Weights of a small mixture-of-experts language model, trained from scratch on English Wikipedia.
Size: 11 layers, vocabulary 32000.
Below are experts of layer 7 (counted from 0) of a mixture-of-experts language model. Rows are named router (the router's row for the expert), gate (a neuron's input weights, with its number), up (a neuron's input weights, with its number), down (a neuron's output weights, with its number) and show model dimensions 320-351. Each number is 128 + 24 x the weight over its row's rms, rounded and kept within 0 to 255. Numbers have three digits each.
After each expert's rows: a language model's description of what the expert responds to. This comes from a sample of Wikipedia text that the model never trained on.

# expert 27
router:135146107137102122126118110116137108177097116122129082088188138126172111156144165134107130157163
gate0:148099126166150140169132099099121132130126115111114146091103160137110109151104125123142168140156
up0:141099165136151154155112084094144133120145145091108153096108153163129114161106117128151123127150
down0:087158134130115124185083132150116109129152152141128128152125149157132128125127140122128116136148
gate1:091123108126142119149137113142108095129139142164136125089125121114122167158130123140128113131122
up1:161143100120170113137105142093129116115127107107141136136132086100165097117161181173118120144153
down1:123153137117169168138073182112132122135161096089105092128171129105109093115128100147186102117154
gate2:135111146130111108150123110121125152165151119116122168130099131130131150131101178111098137125159
up2:127104181112148081150127131090158146134163115127132106132136125135136112155112138144125131139104
down2:124142121101132202139144106134129112076120177172139107108156152117111112137155081134122154133121
gate3:146126109141132092115143137078124131121168110133146118086138141129129108113099158093072088140159
up3:121121132108155075095152101101124132089111134117127111114118142146103121148088112135112103135091
down3:127114138136068114158131133129149139137166158127082113127114078128119136122126098127140132120135
gate4:154107116091099117155141098123075139161166148081116105110124121114124112136109132113187110071112
up4:130155098124097133130089115135124152124167109112119124106135114140152084155132138153142112142150
down4:146106167116167116147092119121120155119175148130121148139117137121097089134102120183150099121152
gate5:142135095113134119108111145102124102144109127191163131125112131107131125163111132149094131133142
up5:145155114114132113146094153132106127162123143139103131129093137121154119107150122161122132139108
down5:187135127097132155156139147168151131119137137080163114122165157126116147081120095111142168092101
gate6:100145170107061096103099186143129147134126113169102102153098158120138092167120116130113149132128
up6:090117158116067109145090130107123109131100117144146105127103135110137135158143132105123148145154
down6:122120158112109101118130140175132128173172094143116139144133169171108112109172146115161187147125
gate7:154117116149065099109122124146155100092151074120116099122175172152181108108123162137120110103137
up7:157080107073147123159165131111139159138131128103126120101084141120111179137127105109100120170125
down7:139131115097173133159123129133131160115127126112123148157131099120104107169138135143109154151117
gate8:091072097137108134068124128107082138127087162174130112078127157153137134088101123137079129160114
up8:153135140135100117150125128137097126117124087102133115112118103142100139123137134157149118088141
down8:145178118114183188154104128153149096138156092136141144143107119117122110162134082167151148129142
gate9:119134132070119162118120152156141145138099165124148107147119147105107111121157112149149165120112
up9:162133141154128120112151129187120115138160141096111102137127145128122148114107137110082127113163
down9:104173145126115119143154153102121159135146150176120140115115103129107123125134092144125145152116
gate10:110142079114118082138127143112158119155114151171152136129144121140145167097190142133159113119161
up10:140144067084134080141170116140123121115083124134101081079128133130156150160144133105109080158154
down10:119117108154127108145105093100175093165113121141134145146157141126132132154139132151116124151153
gate11:121178095159082143134090138151102090191151141059150196082122126088142162118127118138124085118174
up11:130152134131085110115104131166115082180094161080125156134180149105153097112126121138159123109151
down11:168197153137124121147098167117133125097152102111190140072121131100100136103157124143116151125114
gate12:106163107139071115131137112104119162159136110155107131086159122164136112141161156180150170161139
up12:126160060089075130113110141148140113134121164132143141109168162113135098121093120113150186130156
down12:151119148135130094142144152093155137117099115145096138098116134120134128128121133148100170146150
gate13:125155085156130164160135145158163120148126148119099072107094129145103153143140140151135153101115
up13:100129123126157124157109129131118131128128120154090130136142150178118094082195135096111086109125
down13:191138115138123110098104122141119148104115128116126127114138093100120136157104124135110141104117
gate14:168153128137102101137129131075156106122105123158160123111149079166142134147129129140126124176131
up14:171156135144110138117113113083145151123122127108173088103159054141133134114075129169112110134136
down14:114119137111074133122123093137145136140135152152120093105120105101134149155147140163133136165159
gate15:110112093144149114114132147126108084126130136099110116109106084095144110140109139135102137098148
up15:101136143090128129122116120131122085123150170100156090134133099145157126167082139124145142136163
down15:137114104078149121157163123172119136130121137161088096123121139139153123132153151121121120124109
gate16:165085079116129141150126137117119125106108143162124128097149105084149133128116134119169135162128
up16:135129123115138106173094146064078162130112133135157145123136115150099110147140143088177093154099
down16:085124133113149134172150173130130152107105103111115144134148107117115069103164147119138104136180
gate17:137105132147143156112138157136146161151087144125092126145160148141134120142121125157130139141149
up17:084089109170120172115133124133123139146096097127144094173178143132164133135130127151157183075151
down17:139212146132183141129107139124115112167111109142138101131112173116100116103137101163101127143168
gate18:138154130166110116119111121125110156181142111092139149090166139155124145134121143083111126138116
up18:108157129097103126154113167147121084090100106098118122148163159148134125141140089159123079145114
down18:138123122115117154127183144119138159106146195134105142138103171135122119122117129124107046146120
What it handles: Music instrumentation terms. Instrument, sound and design nouns in song descriptions and personnel lists, e.g. guitar, vocals, synthesizers, lead, strings, bass.

# expert 32
router:118172158134114138117109135117103127134102106095107094133170114124172105149146182146096117108138
gate0:077176123139141145123137106104113130163104152133114139101162145161137095163130161137144113112130
up0:087144140144121154152159113111100141147095113132118145120143120142156103149111162118147117119136
down0:121109136152161141138140159143119159142138151115148150115165191125168109157126142155125135107127
gate1:106111086144134099149105131151095096108136111136099102151143110134177109165155111142124098147123
up1:145127128116110144137115134118103132174138135113110127114141159134132102124135184149108149165124
down1:121139107072136181123121107149144143137149182129126127138138142140181154142127111129119108110132
gate2:130131178113130114127103152149099136128180101109135144133097130131110125116085137113121157140118
up2:126120150161119095171156158125153143148122161162079132106115158107160127134148123180116134147126
down2:105141120122153171107146138126138116144121137173138099138133163157108116133118123135165143098124
gate3:139104148149100155151112089145142123124119127125111105130136112149123058167108117094133129155124
up3:121098110067121086115175097096117141132125103129146161109132190163082116143104154147107133172133
down3:119131127151114133181085162144141135193129095116126159106128113155102128156084107106074088122117
gate4:138124099092124086153123118143108120129110132073089161134094097122115091141100128144147140135126
up4:110130113105109129084122099130138116131133135105131140130176143146126124113149124178134110074164
down4:174126135136142136169087112121108190113149105111134154118137084096101182080162105098137107145139
gate5:143152110179153110108073193150089115112164107146126102113143094115156123146101154126087136126151
up5:113118142112107084117082195126110137145158097155142117080059124143121143102099121122115136138135
down5:155100139121141154119100108139125134139126108107185119130121106102115122123060137107115127148132
gate6:171152167091080115086117168142140120094145124136120118134098167121155124114154121134144050122116
up6:162124153075104137123115144112100168104149135114135117086115142116135139142164125140147099129105
down6:141158129156129087157123136159117127152134155147153148122106150116135139145177137099188129129122
gate7:137100097157045147128122139148185116131139120127120093157134154105145127143138138113151144137154
up7:136100149110117113127152121096152140153076129114125123120099117140097121135175106086128125152112
down7:132122128121137108086142156095077135104154120128103148138106098159143117151179128086124149129105
gate8:106064112149111123106129151115147120169122122123153113112131117128120128119127096139099172118128
up8:119128100122119127149137141118132133154137113095171089114119094118115132117144064155098159091131
down8:173065139089128137153118123102119134144126127154126139178123112153114138123143086117130140113137
gate9:126116125119136175127156132152146200089074124139119136124114129087131113093152110140133199132108
up9:176147083097117126130138134157145095127112135140154094131131135121109160119089137117102125136147
down9:165123101109113117152119153106094132162140157107138140141135097131096084112082112151125109064130
gate10:141080153125112095127130107109121115125129133113152127127170081150121138170115179137158134116103
up10:137085119103137133170142125126133147161137124169133108114161136084134187131093144113112080091115
down10:102165114115129050111106124143181084161171133121127123138153123137125152135139147133174132114133
gate11:119143149122094144162108120139124128143127122081122138112112093093170118115192128140055052136157
up11:131132162132098123164149117127128112158125122146117113129147113139124085160145113164135138107087
down11:140195134172121139131150115163147110121117167128174156124141133099093161128127150138138106091116
gate12:100114142138102108100144106102135084146113138150177101152173135115140144152114135177149118140079
up12:102144080127156120105094098117151092146078209133167140145137140129132149106156093155115105125122
down12:107120156179136095122176128157107111126140172109161115086112124205091151103137101116131156087135
gate13:149139126115122103103124171128123136119101169110101095122142098155083121152148120135142118127132
up13:126173147162136145143117147124129114119098116126125099184134128130085105106110159141125154123152
down13:125160117122152163078112121131091110108162084113120142143169161113119120163146128135166117096105
gate14:102182166118141108132163155079161086106089153159145137104101136167117115126151144151155141108095
up14:132199163100139133108143150104155110093100156121137115121145142167121117106093145125142141095091
down14:133131169124136131133144162123105142146170147121123132108103168124111145133147184112106115143169
gate15:136132093152141117112140116118125121155117115087130117120144110152112179194110168107123101165123
up15:143136136105147147125128141184097103127109178168144091144114113110121144088134122168151127160147
down15:113106134146144116117126113140139114152147124148147114136119148135108098119108113124164135120176
gate16:107135075133132192129094124129149102132118174114152100110102133099144140089105121135136110151174
up16:137124108156134149131145130122119150166173111103188099111134153103138152112131196137135152163102
down16:100092096104096098139146123147155140175119140167137124125133145132120114162161102130126124167141
gate17:111098131159120145102092113119166153126093135142076145114147145135146160141123130107094152126101
up17:120105107181121162120123111123144190132112100115106130133158113141122124131140138149089185099125
down17:100196180117134153108115150145142096144146105156137122113100179143107067071104174104124111083168
gate18:133109114117118097119135120100102140115168118115128108123125166124119123157137111101101117121143
up18:129147112166139119127140184116098118136131059113151126140134130128139136141121117081066120157121
down18:143091120131125096150143119121174167120126104139114147159122108112100133144125178092119135120100
What it handles: Units and table cells. Measurement units after numbers, such as km, kg, lb, million, miles, plus table pipes and closing brackets in stat-heavy text.

# expert 30
router:135141148158140109142132129094081090158083076100108127069162139167125131144113156136046113140138
gate0:102162095187150133144114118098133126130137128143092122124081155096152128139098177138078139109127
up0:101143144116116143150124107121107101114121107111120168134128131125138152129088126115065128127119
down0:095133090151104128146090127118132150150126136159120174125131138141115104117133156066091137139131
gate1:100136076136155079155142111139107092132100075166097115126169106111152135157108086147129102142114
up1:116163134175163124138135132092109096165131095124092120145124146102143120118090113133133111127153
down1:085169136121113171134095173137128118171135098117113118169127134097147120151125099145134139146121
gate2:168138148121122078120109107134142145130114123086119169138066121148102136161098140123116152100157
up2:130118172106143093164103147097147100129146125104151107100130135135165107105118147168100116146116
down2:146145082144157143115123129142122152118082108132126117123124140116103121124129116150103135126143
gate3:158136138152159124122127123131157143106127112133163141076134120136118123120097067145072090158173
up3:146191134182158057140133096124097161120121154132100148095096121130123140150094107167096135157133
down3:112124108117079111155140115090135145149120166115109102137094089154099114108122134124106123140130
gate4:144135109123159118125118094112118098104117151073118124096083124174120138140134197129127154109139
up4:133110130131128149143119117110144159136153139106077125097139173154151088120150099150201141130138
down4:076116157108167132140133146172159141152136091146107157136116128160099091129118104112139117138104
gate5:153153112140131148133130141114109136138115115116147144148138145140130106152137166169112130138112
up5:128150146092116137146109166141123103142117096117138118139114089165123127118146144146101165101098
down5:129118114145153146128132140116143108147162117104157127171132165120092164102114148123170132139103
gate6:170115134131086103102098152091132152107126157188122119080101151136125083125125107129150126116096
up6:145134131128107086161101106090091136126135131144160118087136108132141100141128118146160147141127
down6:091103101112112134114068160143109130137118099181105142167114133108111174150153123122135104109127
gate7:120123121127088141097174151145166076116139110101144104126126142138138131160154138107124111096130
up7:098118112096136114108163100104126132143119108127149127119101101140090118108151166102098153130075
down7:118103100112160150122110111113119109171101136092141138117107092192113067150143131142117156167131
gate8:116130122137165122123145086139138135125090131114144122118163154114088107167135170163138123100111
up8:110072135127147116151128133111137119139135108112127088094136132151114145114112151133149107076181
down8:126121145088178097140087125155122114142166118108084133154146124144088118123144113093161170174118
gate9:085111132123178157134138171155128171100065126125135120121131187107105116116145146123156145129143
up9:171170106152111129125164110128107124124109116129087113132131154156156159139067109129114109159124
down9:138100128143134092151100147093108126103129135144115107109127095108138139107147114119114118109141
gate10:176127123124118073100117136094094112142110117130153133119159131144119147112149123146134125127159
up10:158144131110143109128128060149091106124121087133125102134130155138135164138096156130130119102140
down10:106147092088145132149165118130134150146148181117118179154139159111117134164138143123104063095127
gate11:176135104116123136186139091108113109141106122081124133112111123149107082151162122099130082123127
up11:118139142127141142132123089148095106126125127089108109115138109131117100112122092163137096117117
down11:130177076104164102151136142148181117136120128100146139157172135104101161119112099125138190081124
gate12:116133101100078085103138131115121129126108139147135101107191131106155136138104142154112073148144
up12:114125094088104103140101139142091129108116127102169119129144134115142126137107147127112107142106
down12:145100174097114111128141138136124108146160121098188162108089108178109102109113101114146170147104
gate13:161157148153135176115131178137156115136107147123100075104114123143109145158142165145120141117147
up13:126149204147145137129096145177147127132122156126088155157142129174103063102165121161117108126114
down13:122118125168113151116096161108117155143127138098150102113138087113111145099103153119124142149138
gate14:120142184125114106121151163074122117108101146186130140109116140146123148135108123143148120127100
up14:118161134136106137095090161088092168106087178144117087116120098144130134109072130130133122101124
down14:131147144116098162167101152179105123132154104148135069106127156107103128116189163145091123146143
gate15:091132160138148122100135103122060175157124084125084140122133144115109142110167140162114112164080
up15:151158121132135133116135165151115126081123140108120133129088157131142092133162113139161094125128
down15:089147144127117117133159170115121145089103097130125136108102130147127104138162132133114141084124
gate16:153106155109155148152110125113117168127138167105087102077121122113166158120101139156176143136139
up16:131115131143137074157149123113107148111132143145134140137173113143147129127141183124136181160060
down16:106094135137104150182128132149186119080142132132130129125134134131151104150131139095150111142156
gate17:139093107117123130171152104091147150125108140117105152138151148113106100144089139113119150112084
up17:135097090149134164179150127115170138109121103091122101138122140128136113118100136123142166102105
down17:106173130109131106108115142164085127148173102125143113134117094119101126116123123123132114140180
gate18:109120137070114094170158145143143181116122127160134130117150172128100133149111151092106140129104
up18:113110108146151172158101147124130120148086089130143126127147142191135135161122143138091139164156
down18:144139146108113149115141116118180174135084148123110161113116157129160085097164144138132110142149
What it handles: Physical descriptions, measurements. Descriptive words and numbers for size, shape, body parts or medals in species and object descriptions, such as mm, long, underside, and star.

# expert 9
router:126114146120144120122165108103093156140124114111114135111113165117155095171140151103130081137161
gate0:112147134146149099136141115125071124140140115107125138096150165109117088157070131142133125150143
up0:137133153157108132150136115120104133138148110133102120090129170127126088121075108116140119144101
down0:086126121156126128177120131093141101127132168146127106087118182095120149127123160149164151139091
gate1:112128107121126093131166118123099176123128137157138125133120123171111150161182123139116127157136
up1:127161147109145134156124158112111134157149119104133114164104095172134151124167161160146122146165
down1:121128100097142104106125116111118145134116147149116111153121136143113136161126109152165109127122
gate2:138130144143111088187136129109098181186165124135110174109109116113134124140062146142136147104127
up2:087126199171150085156112127095137111140166108090105088099095133166119105118149151144070132147124
down2:140132135123134196087156125165134100074105124174142089114133137135126101160139143128140114120104
gate3:138139140124104100114165105098142150113124137116174150116141151122127154127101106075120155096138
up3:151159118113106087133127149106113155094108118135131127137146164135121152103112128137144173107116
down3:151129128125139162130102120106133104142128109130089129101143111136142103155121136138101134147120
gate4:175111107110118138139122075128068127093098170106133138100119124157115122149153152134128169143147
up4:134118068117120166149156109115158155134145117090091128107169155131164116130093155137122121144128
down4:141105114132174125092136136106102121123135107084130128101072137101147104089102124103166144129116
gate5:122126172134100150136104148129157127112142128139109165116117150123156085141145125145120095103174
up5:127111163079141082116118103111167112199160127097124112106097126157170096122129119121125093127159
down5:110116128123140126110119111098155113109150163145119176111177144095065170130103138111116086122127
gate6:146148143123166107106072179161093119070132147160095142119113129150121086138127140141179121158128
up6:100090142126132130131120141126119114076118167130122130089114125102123138112121130119159109115117
down6:112119132132169095108107141127124132128135090132159123124087114160100130129115164116184144119130
gate7:140143167137051096122120146165114111126148105101094097087133127134126118104170134125156106110125
up7:136143121107108096152134100099090133145105140141148160129104177136114132117170148118157094148109
down7:140083118114169122109143145119087116101160114128115140126100141127190091138139068080089137171135
gate8:087081163140124133110109141105140159152087124149114144112133165121135105122114112119112132123149
up8:114105121150107120139115171118156138170138100114140108155106106144128113135140101120130124071145
down8:140103146140133133113086110128127127145154125117121147096136089132144140101120101124080166130144
gate9:111137122108182141108186161165133176085099150120119115146122127098144119092140127097180184122128
up9:159118119135105130110115142128155122136120122117109119140091163118117141117109137091137131092138
down9:094113116126105106143143100092130178105127118149122107119145114136088144093108137146114127091157
gate10:139158150169114132111169087119113088170117139152150086145156136130149154131098121144133115141149
up10:121138136174134134135203078195142114145084132161125102100140191153114116170115149098084131166137
down10:114146122166128093090164130067153084122149102118213108140120154140149159112142175144098108171154
gate11:161098125146110139179122113149108123125141106129106132073094146133160136125181097129102097119165
up11:111102142165124104148115119169087098120127083117116121102115143120123067160142144117096100120149
down11:169165082130169106112110128147126123128161109091162142143087118088117122135144141107088131143135
gate12:083128134145119124126125103098172145128101162158139094148202099147143137131127129135121116158098
up12:095132073130122125105074113118162122119085187138148143165146136150157133130141108114103134096079
down12:128117153146118094113106125124122169139098088108097151143137117132130169113144085114133113131121
gate13:146135080123119149140110145161161112141143130091120099109135133097112141137116140177137117126135
up13:114120154143134152086088164154133132163105128140113117135115106125131100119125136106111114162140
down13:136129093074100097130165137119143136123081092130114108091116142132142146153116163129110148107119
gate14:140116155176085092125129140120131125117092120163108136185133162154144096157117117151121083120130
up14:121121152135121126112086122085114145123078128113132124148149174142173130134082138128123114152103
down14:095107169127080126121099132173146177157122145116129129126112105152113153165137164116135110137151
gate15:087115136103139147117132157122123146137137118107112114120100125093109149170105144145138137158158
up15:165120126093098134115131127124165116153128159095131117130113118131121083125117142135165121157126
down15:169141115107173125143139106164149108132131146184116100114112136143162105119095130151179132055074
gate16:132136108123110144180131194114111166131084113126123133116176136090116138139122159125127133122138
up16:147090139093159101200152154116110147116121099108192159101153112067097143120112137147118134157148
down16:113122077092115130095116172166133108173150173119097119120170120129146115121150119126091142160164
gate17:154125123140108105119096129125153163124077118133110134151175163125104119144114180123121119112163
up17:155111081149125132129117117123074170114115136107096108149180160186156135117142165140115143075166
down17:115153146107164143133145138114116138164104130157188143109154121118117106148117170133149130142182
gate18:134107177135101069148106116127149158149114109118112118087083129167102159128153128073100116122149
up18:142136082109117147159103145131148138148122112116118147137142117131103165129143124102110106165133
down18:138100159117126148110127104127163144152100141117116165141121162162139076125121178103123082140141
What it handles: Engineering purpose connectives. Words like to, of, with, could in technical text on engines, ships, aircraft and weapons, as in fuel to give, designed to produce.

# expert 48
router:089115136159134121128121146121105096180125115153132095130157139144163131141132134163118106162133
gate0:092136105150118117120113165126159132171135157139114114101147184146138120173136170124109125159132
up0:103116138137112144116111117146145111182129124131131133110162152136143109163118115105092147154135
down0:130109155104118154132132120140093154126107111138158167166104151151129107115131160125148169102136
gate1:102117113119137099141142114103054100133145104206126125117126125116113127191094156115133122168108
up1:125128140121188127099120154089106114161113085149146118150134130125143125104094160144127142121137
down1:171109180119118124116096113123137119118133108100149114097114115121154165128126094144137142115157
gate2:094133146118151096130119108090128132183171131131114138112076123161139118149136170141118112143114
up2:133106128102129138165138123095147107155132123130128113100102184140148109145117121163053155101155
down2:134123107114115170110116162143159137076107161155111114110135170119144122145078105110123128109129
gate3:091137119124144092129134132101108117152098150155133106107137129122152105079126146136103127134129
up3:080122116105140102122119155112145162139145122143141105118100117106134091100121106132154135143081
down3:146156120179145156131088114176124137123145119109087093145147150107114064149098103068148144111129
gate4:147096125056140085191141101118126112113135151108117174133147138146116089150151118124172107114107
up4:153149119104139092118120126119102144128174138132085153108188147131127129108132118154182134137123
down4:142101132105130109084173138131154109087153125141107129155115122096160142123156070146153127146112
gate5:163153123139101140156142099146158095125138113113111108118120122140098106118138148178108154122188
up5:130081115114138078133136101131158114155161120114078138157100148146138129127161090128114115144134
down5:124095153110138140079129107106132147145146192118147126091131179123111125123127116132142159131113
gate6:136133152081154084117095159158106105123150117121096131097137112126150099139161119149149090096175
up6:099121098104155087144102142143084130116142088112127129088153068148116121119139141144154138122151
down6:131182175131148143154108127187106138146137121138091124148162159142133133155161147119150136141116
gate7:106137138167106125147124162191180078154159122146124071144131162158139143127109146125086120125070
up7:071122133148151120163160111108100124163119144148130117154082178159105101101153130111138131105120
down7:097101083133126123124126174127083155133147108109109174138130113131101120140184173095109185145139
gate8:146103124130150110119074139134113137150110133097119118135148130162112112114117158113134160129115
up8:143105109114130118186158132101128132153151118094160117145127094133106115099101128117126176124129
down8:129130116113161165169125103114162151136119136148132140152122096113151137102120134141118124113155
gate9:102120115080147138140149140140119178092094122125141115154144142123114107118143091127140122111110
up9:162174139165129144126132141133148146137157101085111095132132171090103126078102144107083156100144
down9:099101143138120129121139172099099166146133166139142171136104161093075114111128116151125107103172
gate10:075086095122153102133170099137120128155130160182182102118155147158126139105143142128124157119126
up10:102081112129117112131171109134128127105118115165112106110165163120132105117126137139120118119110
down10:133149137159116102121122087147157116118114152116143150129108116153157086144143131136135106128129
gate11:156139123123117110144127102151131116118175144118124125082120148125161182148131148155065077126119
up11:104159121122135143144115087145144092141125107070102098158139097135106059138166079140149125110146
down11:160148137106130084158141112161154136152139143152137135126116152094124132123157108102125142087142
gate12:074115101141121106125153069127135116097078129160148090134173117123127162144132163161137122175121
up12:079111090122115112102106099146106103094102135140177139151145131161124179151113123130140122128102
down12:093127183124135116123115130117140124127135122137150139125098169161083141118127105116148156132105
gate13:141122109177130121145111164147183113117143160111145131116132126132122143115151104097164077098127
up13:161153168158137127116122126144152138127172153146146134129129128158118111099157099102132101107131
down13:171129122141139137121110146128108139091151130146116119104099143065058142120112135131117161120103
gate14:123124166127093096135128097103112095136081140172136130123117100146158124146106147148147116103075
up14:111151157158092108116072129097129140125087138106121112118117082177155083118110138148136129119107
down14:151131132137189163086124164113133164149142111183106161100105159114133136150125146138097120129130
gate15:164130123140111159108130102112126133148137128134133119072128131103146143146141161134091134105129
up15:139119109127095119142123155126121155114150160152129114084087107131165101133136132142159133120148
down15:152097149083142102182167107155152116159138109138130119083086116117130142161147131119123137124117
gate16:147101177165152144185108110124120121142120184113094104130164158112150136127126139153146178096156
up16:142117198163157091206152142113106155119145151088112136104132109136118147146128171118148178108099
down16:103126122128137123162166141162148135130117180116098124147146127092119128178138134135172119180145
gate17:121090122115129151088141147130162126123123112137129115149089102142147097197136136115128079133154
up17:120084112142151166112157131122138127120150081107144094140121078145157150158131137145134124102157
down17:148146128145178177147140137108128093135112119159143091112118161124156122140110089130093127122181
gate18:163136133116120125134128123139068142134134110118116103091140181114134146126073125096113133159117
up18:135176115103134117143150095076142130144127138112127110112143193147105178137155116182102079150148
down18:150129118142133151154147107122179165123169169152139155127150184117165116117149189133125130144100
What it handles: Verbs and stats cells. Light verbs like take, make, was and declared, and cells in statistics or census tables, such as pipes and "living alone who was".

# expert 58
router:117133097128073077107158165130112129179088098153118118118140151151129123120151132120108085140131
gate0:119171116156127121159120157077118153135089137098193101096138166145136129180102181152108158104091
up0:098146129161125147116120130153112082107174121101106136166127129140135131130104104096132125171123
down0:122150143207120169118123145190121144119108157099090096143110150138164140131105134080112146162143
gate1:137135085158139126133122126135097114136111111151087127115100153159131134122131141128083122165108
up1:105132136171142110180133158109111135134157116072116156122126150113129096103135153119119156127161
down1:145110112053136160123075131150114179122107132062113070135146153125143144112146131131146087099140
gate2:140146157109130122104146084098114132118140124144108159163144114119119097106111113115123104093158
up2:141157170150121096161154126086133133180155109094108119136111121141129119154146149137123105133106
down2:132114137087134150106113141155139127085108185145099102107110122110116105154129116121136164134117
gate3:139086148124107100145204116112157184119137141099143095117103120112107086115142091121083116105110
up3:140126161103101076145161126102133194102094127151086118114121130118103128082128092159128142097132
down3:105083142177103198152146109129122124121108135136098130140168095127138117130083129106083138128133
gate4:154174122117079087190147143130145098117149120137104151085117168087138123152142123119133104168107
up4:158127110109121127122114127150133109130159120144098098090148141148116103088135096145152080129122
down4:133100138120113099143124166148176114074152108186123179091119142120129164116127078104135134086145
gate5:138126117131113134129130128163124144103106111155114112153116084102098104137103125192100113110165
up5:155139147107133105148117122129124126140109140152099141092105165170115134148122150121125141103125
down5:110139101164098152127123138120144192168176132157125120105131160124149079112147077168130094132136
gate6:173121142121114099108136127153108103116119154112098156110130122133142124090163093115134140075160
up6:110087086134118089124147156155095099107143141106137146087135138124123095141127073130134140110122
down6:170120115141085119151097152127115112125119111159086151194143123154104150174135114137158091139135
gate7:088126120104112154175129147150148093152164103143114110099145151143158106136152165099108073085122
up7:132117089106102185159126107139133118191102146157128102101110168134119106102144123074136082106129
down7:090164103113125123132158134090107113104156110115125133157141103115126114146141162117148166151158
gate8:111144086129114110097132111112119103131114123124175140104112121146082115114090130160123105103125
up8:152138109114114111128141102097149146150157115175134136127159107119139135091104129139135100131123
down8:110118168112166107101134109099152110136155112110141166119104140117148127117134084138141109115136
gate9:101145094122166134124182157164148176121149121134148101131097170126124102098133125102144118109131
up9:172145134111092117133163158132151147138129119121106119130184130100130128110144131089084139105162
down9:091104146132154167125112141114106133125124129142162112101140131135128144088118123147117106094154
gate10:129170108096086104103143124150144082133125132174158096124137147151115127134143100134152087129099
up10:108139126125143138168163121186137114120128121146126079084119172107129148154080125144143103115091
down10:128167109117150109111108162116138109174131159139150094102114138129171142117128139118121068117171
gate11:152139089132115138162084145129172149123098149066092133097087129173136108168158109122106097143121
up11:152133129136098130150114103179164097118133100077105123142120126153112135115120128136113099150107
down11:158180095130109137103105151167088142112130146154122153122152133109081135120163112127150132156146
gate12:118098145182145063117138127083136140153095145153138115129138110108144136123114102177166147147101
up12:119128118146154081114071161098148133135062167151197150147127143096123103116146102147138169115114
down12:117120174131141115122109151131126108121168082116155149140106125099139152091153103146144117113107
gate13:144141064155123110135124168151144090117100138119123144145127147127127186098159094125125156156131
up13:127167157153143105106110160125136113106142137126134181101148139183107118063152172104125136112129
down13:075125148158114124097112162061105097130132098140128123141094129128102090108098154115160137090120
gate14:124150173125123112128146139135106102151070112133114099107154107141149143102157115145134128144120
up14:122175126150131123144152139099116148143111119107149123129112113177136107115122113166135112120107
down14:131119168103140123141109163102135160112129130173133161083097136096128139153133146141103144162172
gate15:115128101142121132089158130111118143170116118107113132099134170122137135113127136125073134131136
up15:149129117126143124103135155165123136146146142115122141147178166135117079136157154143155110144134
down15:173154144086161116116152154140160128131122126129107108129125143095163081130131121115126145075086
gate16:149137098144105115164070178104124156132055131113131091121139172150155109110080152130132124089143
up16:107104151107131086140092130109101169140093152133160113103137147146144158148089190110106126118153
down16:079113111101118065116117116169134158177088160136112123093155099118152096155173130118146115143150
gate17:130125155116117110131153122034142124130119117077105121124076110168102131141130142085134135127128
up17:117112130147110121114160123089124129092116125085083137196114143142148140118128141137127138133134
down17:119163127112149132156104167133122106121081117102139067111114116141138104159117157124147120106165
gate18:143174125131095137130125144150094135132103085162116169117144134113082161122127174127137105125125
up18:137139089137115150096134157153127086118124106116095170101149090172094169162165138162142104149135
down18:137138145101164132136112144090123141140109194145130147114106152124147113154145154137101110134157
What it handles: Name fragments, foreign script. Mid-word pieces of surnames and foreign or non-Latin characters, such as MacGregor, DeNicola, DeLoach, Chinese and Arabic byte pieces.